{"head_dim": 64, "vocab_size": 4096, "tie_embeddings": true, "optimizer": "adamw", "batch_tokens": 131072, "z_loss": 1e-05}
Below are experts of layer 8 (counted from 0) of a mixture-of-experts language model. Rows are named router (the router's row for the expert), gate (a neuron's input weights, with its number), up (a neuron's input weights, with its number) and show model dimensions 256-319. Each number is 128 + 24 x the weight over its row's rms, rounded and kept within 0 to 255. Numbers have three digits each.
After each expert's rows: a language model's description of what the expert responds to; "gets" lists some tokens that make up at least twice as much of what it gets as of all text. This comes from a sample of Wikipedia text that the model never trained on. Tokens count by the router's weight.

# expert 23
router:075141121150118147126125136119149128139125167161150089151102132144126112121172148122083164108141130152169094128138123148142095128140130158110132102171131120113116139133163156163133094120124115
gate0:143108125113113095188150106115124116100151173119141183099126113178121159121092123140148099136106153133147153118124104099127125096112122115157104154159157129158142110152090093133104153100146109
up0:108118185096101147087161089159146097131135069105114146113092149159101143115128118107131145120164098142144101140143107111134179126111149099161122120144125163120133149142132166118144110112142120
Description: Capitalised name starts. Capital letters beginning proper names, often split off inside tables and credit lists, such as K-adett, Bl-oom, Z-houshan, M-azin.
gets: " S", " L", " K", " C", " M", " D"

# expert 16
router:100142139118142144134106140125142108137132142135097152136074154155133101175144109158107158092134146136170124127122119124126144126107133138137152147121120135108113148150143134089155114134091081
gate0:113111129113150157160108103104122140129117126133128173107137132148141151152130100120137097083119147153175106160120132099127139099175179088143134127133128110153127163127122133140143106133138127
up0:108117128119108105150167129145119136128110139132131115146126155108159129153151065169122131141134119137132122135131109140135120122118139080156165098115087135090118168124101171125096143124137132
Description: First names, titles. Common given names and pieces of titles of albums, songs, games and books, plus periods in initials, like John, Boy, Chester D.
gets: ".", "\"", "ie", " \"", " John", " Ed"

# expert 38
router:082108132149108151095110152160123122176145140147099114125143123138102102115128113121095126055127130162112157150113128120129106116073102142135122172107096153144092107152168113126148121104104126
gate0:111117169153162136111180129090131114086079117077146131103089117111153113117130113123137136125109143132138147145111104109165125151149166137169140119114142125134119076064148170141068121130123122
up0:147137142178064146138113099139166122119121136139131090091109144110092126110117131109120126123093127163114124156117162156135145109142137110148143153110098184101113149102196127118146106129105079
Description: Conjunctions, auxiliaries, adverb endings. Commas, and, to, was, be, been, but, plus -ly and -ically adverb endings after verbs or adjectives.
gets: ",", " and", " to", " was", " is", " in"

# expert 21
router:114112137137128119161146136135132150090162099120109104178134162123092096103110182158121174133116136166168136136102135147106076117106170108132140171120134146077070096165149116099114158129112100
gate0:075101133088124157117126140109124155142142162150160119144143153122137142136088073164128097125133106145117137095131150128145128171145120091072112157124146175120114116123165150137143105191128094
up0:150082108169144108142114128093091104143123124127101169166109133131135116141116118136133118133127158104088149136120160166138147136110167082111143135151094160120136160154103125109107127116117137
Description: Hyphens and infobox dashes. Line-initial dashes in infobox lists (- County:), hyphens and en dashes in scores and compounds (US-based, 2–1), plus In, un, is.
gets: "-", "–", " in", " In", "/", " ("

# expert 27
router:133138154135152180118074146155162124122142118135142104174130136168121084125102114132102113142124107111123088142138125142095136103131135181129138133107123099144069119112113106163107104134110093
gate0:145181135108097124130113157081109108133144151148123092110127126108099112118106097135118128090101133097120151122072099158094116126118086157129100108173136099115149099142129121151112111136118118
up0:140149129147141100105127156089168126161101133148102101170168121094103148138123117117128091078146125147135088126167141149104149116119117109109130104081089140123154115122130134132127093191141177
Description: Ordinals and word endings. Ordinals and competition words like first, second, Cup, Championships, and closing word pieces such as -ing, -ity, -ches, -inal, mostly in sports contexts.
gets: "ing", "th", " first", "al", "ical", "i"

# expert 3
router:088153149142147128115148127137145119144157133086120088109158121161128090121111153141095121114118143155159153136120141130124073179182110175104117142112128130132109124133164125136123109090097075
gate0:156125180107123125140136129129139093116132097114134097116102143145076102147149144166145151115149133156123090127138131129169127162124108085133120120094145130142122144120143157156080075110152142
up0:146171137178139132114133126107127115104156145153108146093184101096092143142098125083115086126083163095166164139129109136136099115112106118128101114145154077131108109195113136129133122108125100
Description: Table cell separators. Pipe characters separating cells in wiki tables of sports results, filmographies and election counts, plus semicolons, dashes and list line breaks.
gets: " |", "|", ";", "r", "-", ":"

# expert 17
router:113101122122148136191143170122174103110141138117136088149135142102131111102095137105061172077112137165147119146083121131134111124149144143127133150140060106122092097145095116143114109116109093
gate0:132117149166142156124150101133111146122121104110152119095114179142139139151140131145169083135122134099099134116114131116110170143137143170186105147186112102131128143122171137160129112103149136
up0:111133091112129109101095164118150121124183143150162118172159101115100080151159118177135144084116143139136128136150139127118108122121099119109194155109136106100115118128114111140143158113085141
Description: Space before numbers. Bare spaces and opening parentheses in tables and infoboxes just before digits, such as ZIP code: 56073, coordinate marks, 6 (10).
gets: " ", " (", "–", " \"", "′", "("

# expert 47
router:110117155124142141180109156115121104089122152111152107147132117167120127095129120111150204124107178134169143138101092105161119143141121145105133153151111104178122132114140180128149108123101129
gate0:099149123131143128129120143145126137116127136094176145126139138117065154124104070114153117145096169109138113108127086141155094110131129151116139105189150129129121170100128154132126115117109111
up0:073105102138103065077160143103088122167127081137129157090157087147097161120127150124114086107127090123165089157153115097147143089084096149177125156131126138095065132097164136133133132132139123
Description: Pronouns and closing punctuation. Subject pronouns he and she, closing parentheses, and line breaks ending list items in biographies, plus following verbs like was or went.
gets: ")", "\n", " he", " |", " was", " He"

# expert 4
router:093100158161125114136112129116148097081128139149160132179115117135088093123142137091100119097134129134160110117110125116159078156132129140119135165126148119127109118161132118150108072129115111
gate0:133101149123129128108128178120142121124162158121141117144132153100117174044096129116116121098142143142109132136089098170138117171141122130147152134131138084114139128155156114120103118137118156
up0:135175131070102141141122134129113098173150157128147170120127149103083142134135155125118143161125120133084104101108159145133139106126146139123071168122092129106136144122112172125132138140145117
Description: Table and list starts. Line breaks, pipes, dashes and first word pieces at the start of table cells or list items, especially sports tables and climate boxes, like ex, DF, °F.
gets: "-", "\n", "|", "2", " E", " ex"

# expert 6
router:107141129167134124142125117164149103144133142149177103144094126119111145113104118141098159080124124184165117135128123152135086132091142106130143145137088098139105138157154135113143102092114118
gate0:092137141120079136118115139121135153100096117085147119108117138143092145056109111150147118157170190100118163112067154147128092104133115125111107140142114111116081091123151108136120144141123106
up0:112156112134137095119126103116127153167102104131139124132076131161180137100125091105138098178159142182111109144162152135130161132123135120090074078146140098109130139117119095128133159094173149
Description: Sentence-final punctuation, table cells. Sentence-ending periods, quote-period combinations, line breaks, table separators, heading markers, and final year digits such as 1776, 1933.
gets: ".", "\n", ")", "'", "l", ","

# expert 32
router:100114108185125151183097134108106094105167145184139138121107124150117089114100161137094146122106136111107116107136147114124104122148145165153148163141102124131102163147181137095096129143099138
gate0:133115112125126127145148105144138106115133098115164139136135177173119133072148123129151125144193135123181103106149089137117123109135106135170143142121141070123151130182164134110140080081112118
up0:113167183130142114154097134115122124136139109160150131130138162101174123177138090121145143089111117130116126101152152117104102134120134084125162098117147117176123110134112127146110128120118107
Description: Election table numbers. Digits and percent signs in vote and statistics tables, plus words like gain in "Conservative gain from Labour", lost, took, black.
gets: "h", "4", "0", "3", "%", "1"

# expert 30
router:090094124141162130154098104155179124128152131139117108133103130130118077111148157139097104105108167184124108131105123123139098138111139120127120124154106136111123117100163107142124140101145122
gate0:093117088157094101152174105141092130128134144112167118127102119115095155154102118116085149149122108094088137140169101151136123109119153113137128143114101114127124166114182096120136166129123107
up0:126146112116129127135102128127104118182132143149145107125165115158143094124131162163131115084134134166134115131113129122111122163140118177128124130126171121153140121166137147124118107114104162
Description: Numeral digits. Digits in numbers, years, scores and fractions, mostly in tables and dates, plus number words like five and word starts like s, th.
gets: "1", "2", "0", "3", "5", "4"

# expert 44
router:132135110154159115142134139104131123098132111164121159112141123162132107125094139140123126094085128140146139128135138083128096097126150168148121173121104100097096093121119110122152073115140123
gate0:082127171124132115117130123113095125135104126157138112108109163130085164131140154119112124133177132184117134165101187189128101132148089142143136128125120138101151132125112151101134141125145131
up0:120097148166202097155135171137107099176124118125195133128088122116102126152127094125113115134130135102154098135130179164187129135154092129062145139095117105147153137106152101128139088144134144
Description: Digits in numbers. Individual digits inside years, area codes, scores and table figures, plus the line breaks that follow them, like 1958, 507, 2017.
gets: "0", "9", "\n", "2", "1", "8"

# expert 28
router:126116139127120146148107113105136093155149139139174105130142131136111098147155084154120156113124116177174136097101146089121116182113160140094120169131136153103128148151154129139097103099134118
gate0:114092139096172124174105108131145100130139133115146146119100140115140115130120118152129165095157136133100117141122123128134176109130080109159149115129155079122127122116118160134121132146133064
up0:086127147125166151110094120129111113103137119125094127183137138133116106134109138115144148098134147168116110111094125136088139090143083128098138134112163115162091167143156129150138124098122094
Description: Infobox field labels. Field names and separators in infobox-style lists, such as Label, Location, Coordinates, Preceded, Occupation, Born, followed by colons.
gets: ":", "-", "|", "=", " v", "=="

# expert 42
router:114140179124168167138108128122142119123126137110110107160120138129157109136128186125110188081109167135154095199112115144128088126119145118132142176151115077137112142142125134140129156111101148
gate0:110129137123171081142158142130148143130133096135154134115086083153151156126126161143108170130117113119161136135103103115116109095104161141107152150131150139183136149162138130141102124134086122
up0:098147100103094101100152165094151131135118085132081080104089153116101121145095096154083133136117122124074148124120183174180125111142107126119134137096128094088124137133093133113094150127148127
Description: Periods, dashes, prefixes. Abbreviation and URL periods, hyphens, score dashes, and prefix pieces like con, inter, sub, out, ro.
gets: ".", "-", "–", " O", " I", " U"

# expert 26
router:149160116125144127113116159092141099163152135152120146128129173135093112101144122160122149129077137127131137128107103116100101139147106181126112146153135095136065081110144148131152085132094151
gate0:103121134129153110129091100120135114108138111152103143152158136134125167086105148097158115148137121140140109118102147184095158078153124100142139128088134117121147202107127127123130158121120135
up0:119119172144125151130106086124114107157124140115128096113126131106193120139138133141169135147152144093116093131136165160097132121097166148148121119095088145158121090101102132104083121104110103
Description: Western name endings. Final pieces of European and English first names and places, especially in tables and lists, e.g. Rog-er, Vaness-a, Rot-ter-dam, London.
gets: "a", "o", "i", "ia", "er", "on"

# expert 5
router:096110129118137122152123138126132118123142152098150112143146132154120092104130129123140152111125134164170111130138125099058115123142127123155166142147129118159107106120150128105108112070102132
gate0:131149134093104104114121113129143147156128120136149149148101159101086121160077140130146133103101137128130110133149128098105090140132118116126124141145126145120101115122145139108127073120134166
up0:150102159152155126111131145110135109165140073104086096129134094138155134120107136076158141122152121122119089161159129122102145168140140126079122128154123161116129115127140149134168111114148167
Description: St/for and mid-word. The pieces st, St, For, inst, opening parentheses and the word for, plus inner pieces like pr-est-igious, Pal-est-ine, her-it-age.
gets: " (", " for", "m", " St", " at", ";"

# expert 8
router:114117135123103145134136164132147101180137119166138145138110095171118127150139084130146128078136144132133121090138155125102079129135140134120136177145066123134121147134152136147145109122127108
gate0:116148117137152154159098146160116132131126147139166138155142132117113153125142099119097151097071152099095115124154103090143106146093140127115083136140148125137109115136142148141156111103152166
up0:149160121145128144139121105125123072128121105118167115107147113125134154124116133135115117085154157121138142142148124147144116096146101131109130139114142147109113151135133123127167121144186144
Description: Place-name endings. Middle and final pieces of place and proper names and possessive apostrophes, such as -berg, -ington, -ville, Ausch-witz, County, Women's.
gets: "\"", "'", "in", "5", "an", "ar"

# expert 0
router:117109145132153111153110152143117109132149141120132135117131114106119092119119149129162120111109135162140127128102162141117084137133119167122125166147154085135093133167119123136140108095115127
gate0:147139145116128109156144112092144171098100138130166154087144106139099132105123167148136167122159135133136135124126062104118130155134110140159164112113143153142195135138120120146103133118139102
up0:138074082119146126117120143139138126157101153109092132149130138133123142118092133131102102120100133120056097176190115100141119110141147142106109118146113128128091136127132118102146113141119155
Description: Uppercase codes and countries. Capital-letter pieces and digits inside abbreviations, codes and country names, often in chart or spec tables, such as ARIA, US, B.E.2c.
gets: "1", "C", "2", "A", "I", "S"

# expert 13
router:108127133120167152090131163109136127113154138141135130151118162135106080159134161162118142079149162164147144124119113137106095172109116155104107168128124117157102171143124161106147105087091118
gate0:091145121109047106144139155134147148140148100134152115169098150160106162115138151104149126104127139125177117082133116100097142111095121141131099120134112134107120084119160123150157118145102085
up0:124088125102138165151141173132151124109129127171141105105155179089152056133102194153143132122149157117191134123150118153085094108095116114122105123183104169113080144111104096148137139141148083
Description: List and field separators. Commas, semicolons, colons, slashes and table pipes separating fields, such as Ohio, United States, Stadium: Celtic Park, Symphony No. 1 in.
gets: ",", " |", " in", ":", ";", " at"

# expert 22
router:121137151157116203174123132167158111155151090158136098116160149124120122107105137137104142094090121143127128144130147096116082122131139163119148137150092123144106120147143134160145094129126119
gate0:120141110117106130129141181134090130117111140105124123148145100128110101104129154170104107160117124192150130118166098174129154135128163089115071156161162129149107120135179058127128102114131131
up0:127109096147133102110159116128129105178134166144121135134101159126138140100124150135120119087159132109143170065107103114174133151138157140168109143148087149138083114165137099093097129136135113
Description: Non-English name syllables. Syllable pieces inside Asian, African and South Asian names and transliterations, e.g. Raj-as-than, Y-os-hiko, Kaz-un-ori, Chand-p-ur.
gets: "i", "a", "u", "an", "o", "h"

# expert 19
router:116091134130152099107117151129140092112165133160121090146134157121110129135115116125105095138116128161128147146105134126157139114116111162103148116141097127132089111125141100142132129106172116
gate0:130143137157160132130158159162072103154137186169125169151151116123100099148096137123158151103110136166122087155070134121150097163120134172090183099151141124098152110126101134101157132149094111
up0:136112110100149129134100125160117090088149124109118109104093131101145124097137115140095114104125157073122144132133099143143109174119130137092090172126079161133112134134158114177133130086148136
Description: Inner syllables of words. Short inner syllables inside technical, foreign or compound words, such as Bio-in-formatics, op-in-ion, ant-ia-ircraft, and word starts like so, po, radio.
gets: "i", "o", "in", "et", "ic", "ot"

# expert 39
router:126142146128145135174122159153115102101118106130126135098120164110137118108120133112097092102122125126167153140117135124100085117150142158164143173122134097106118086125134135136159140106120139
gate0:088115153144138156115116102121122137175161134117171095124144096103127097154096156133154112094120124127126152130136151106087127088163125112122117166179156094095136112126147088130143138117103104
up0:145116095146105143141134145086163145124147126156134093118132143120087140159107130116131109144129120132121120118096103102112111139070127133151099124136117150132096121142129130124134099104126145
Description: Prepositions and time words. Prepositions and time words such as of, after, during, before, early, plus fragments like und-ra-fted in draft listings and Er-f-urt.
gets: " of", "f", "0", "ra", " in", "4"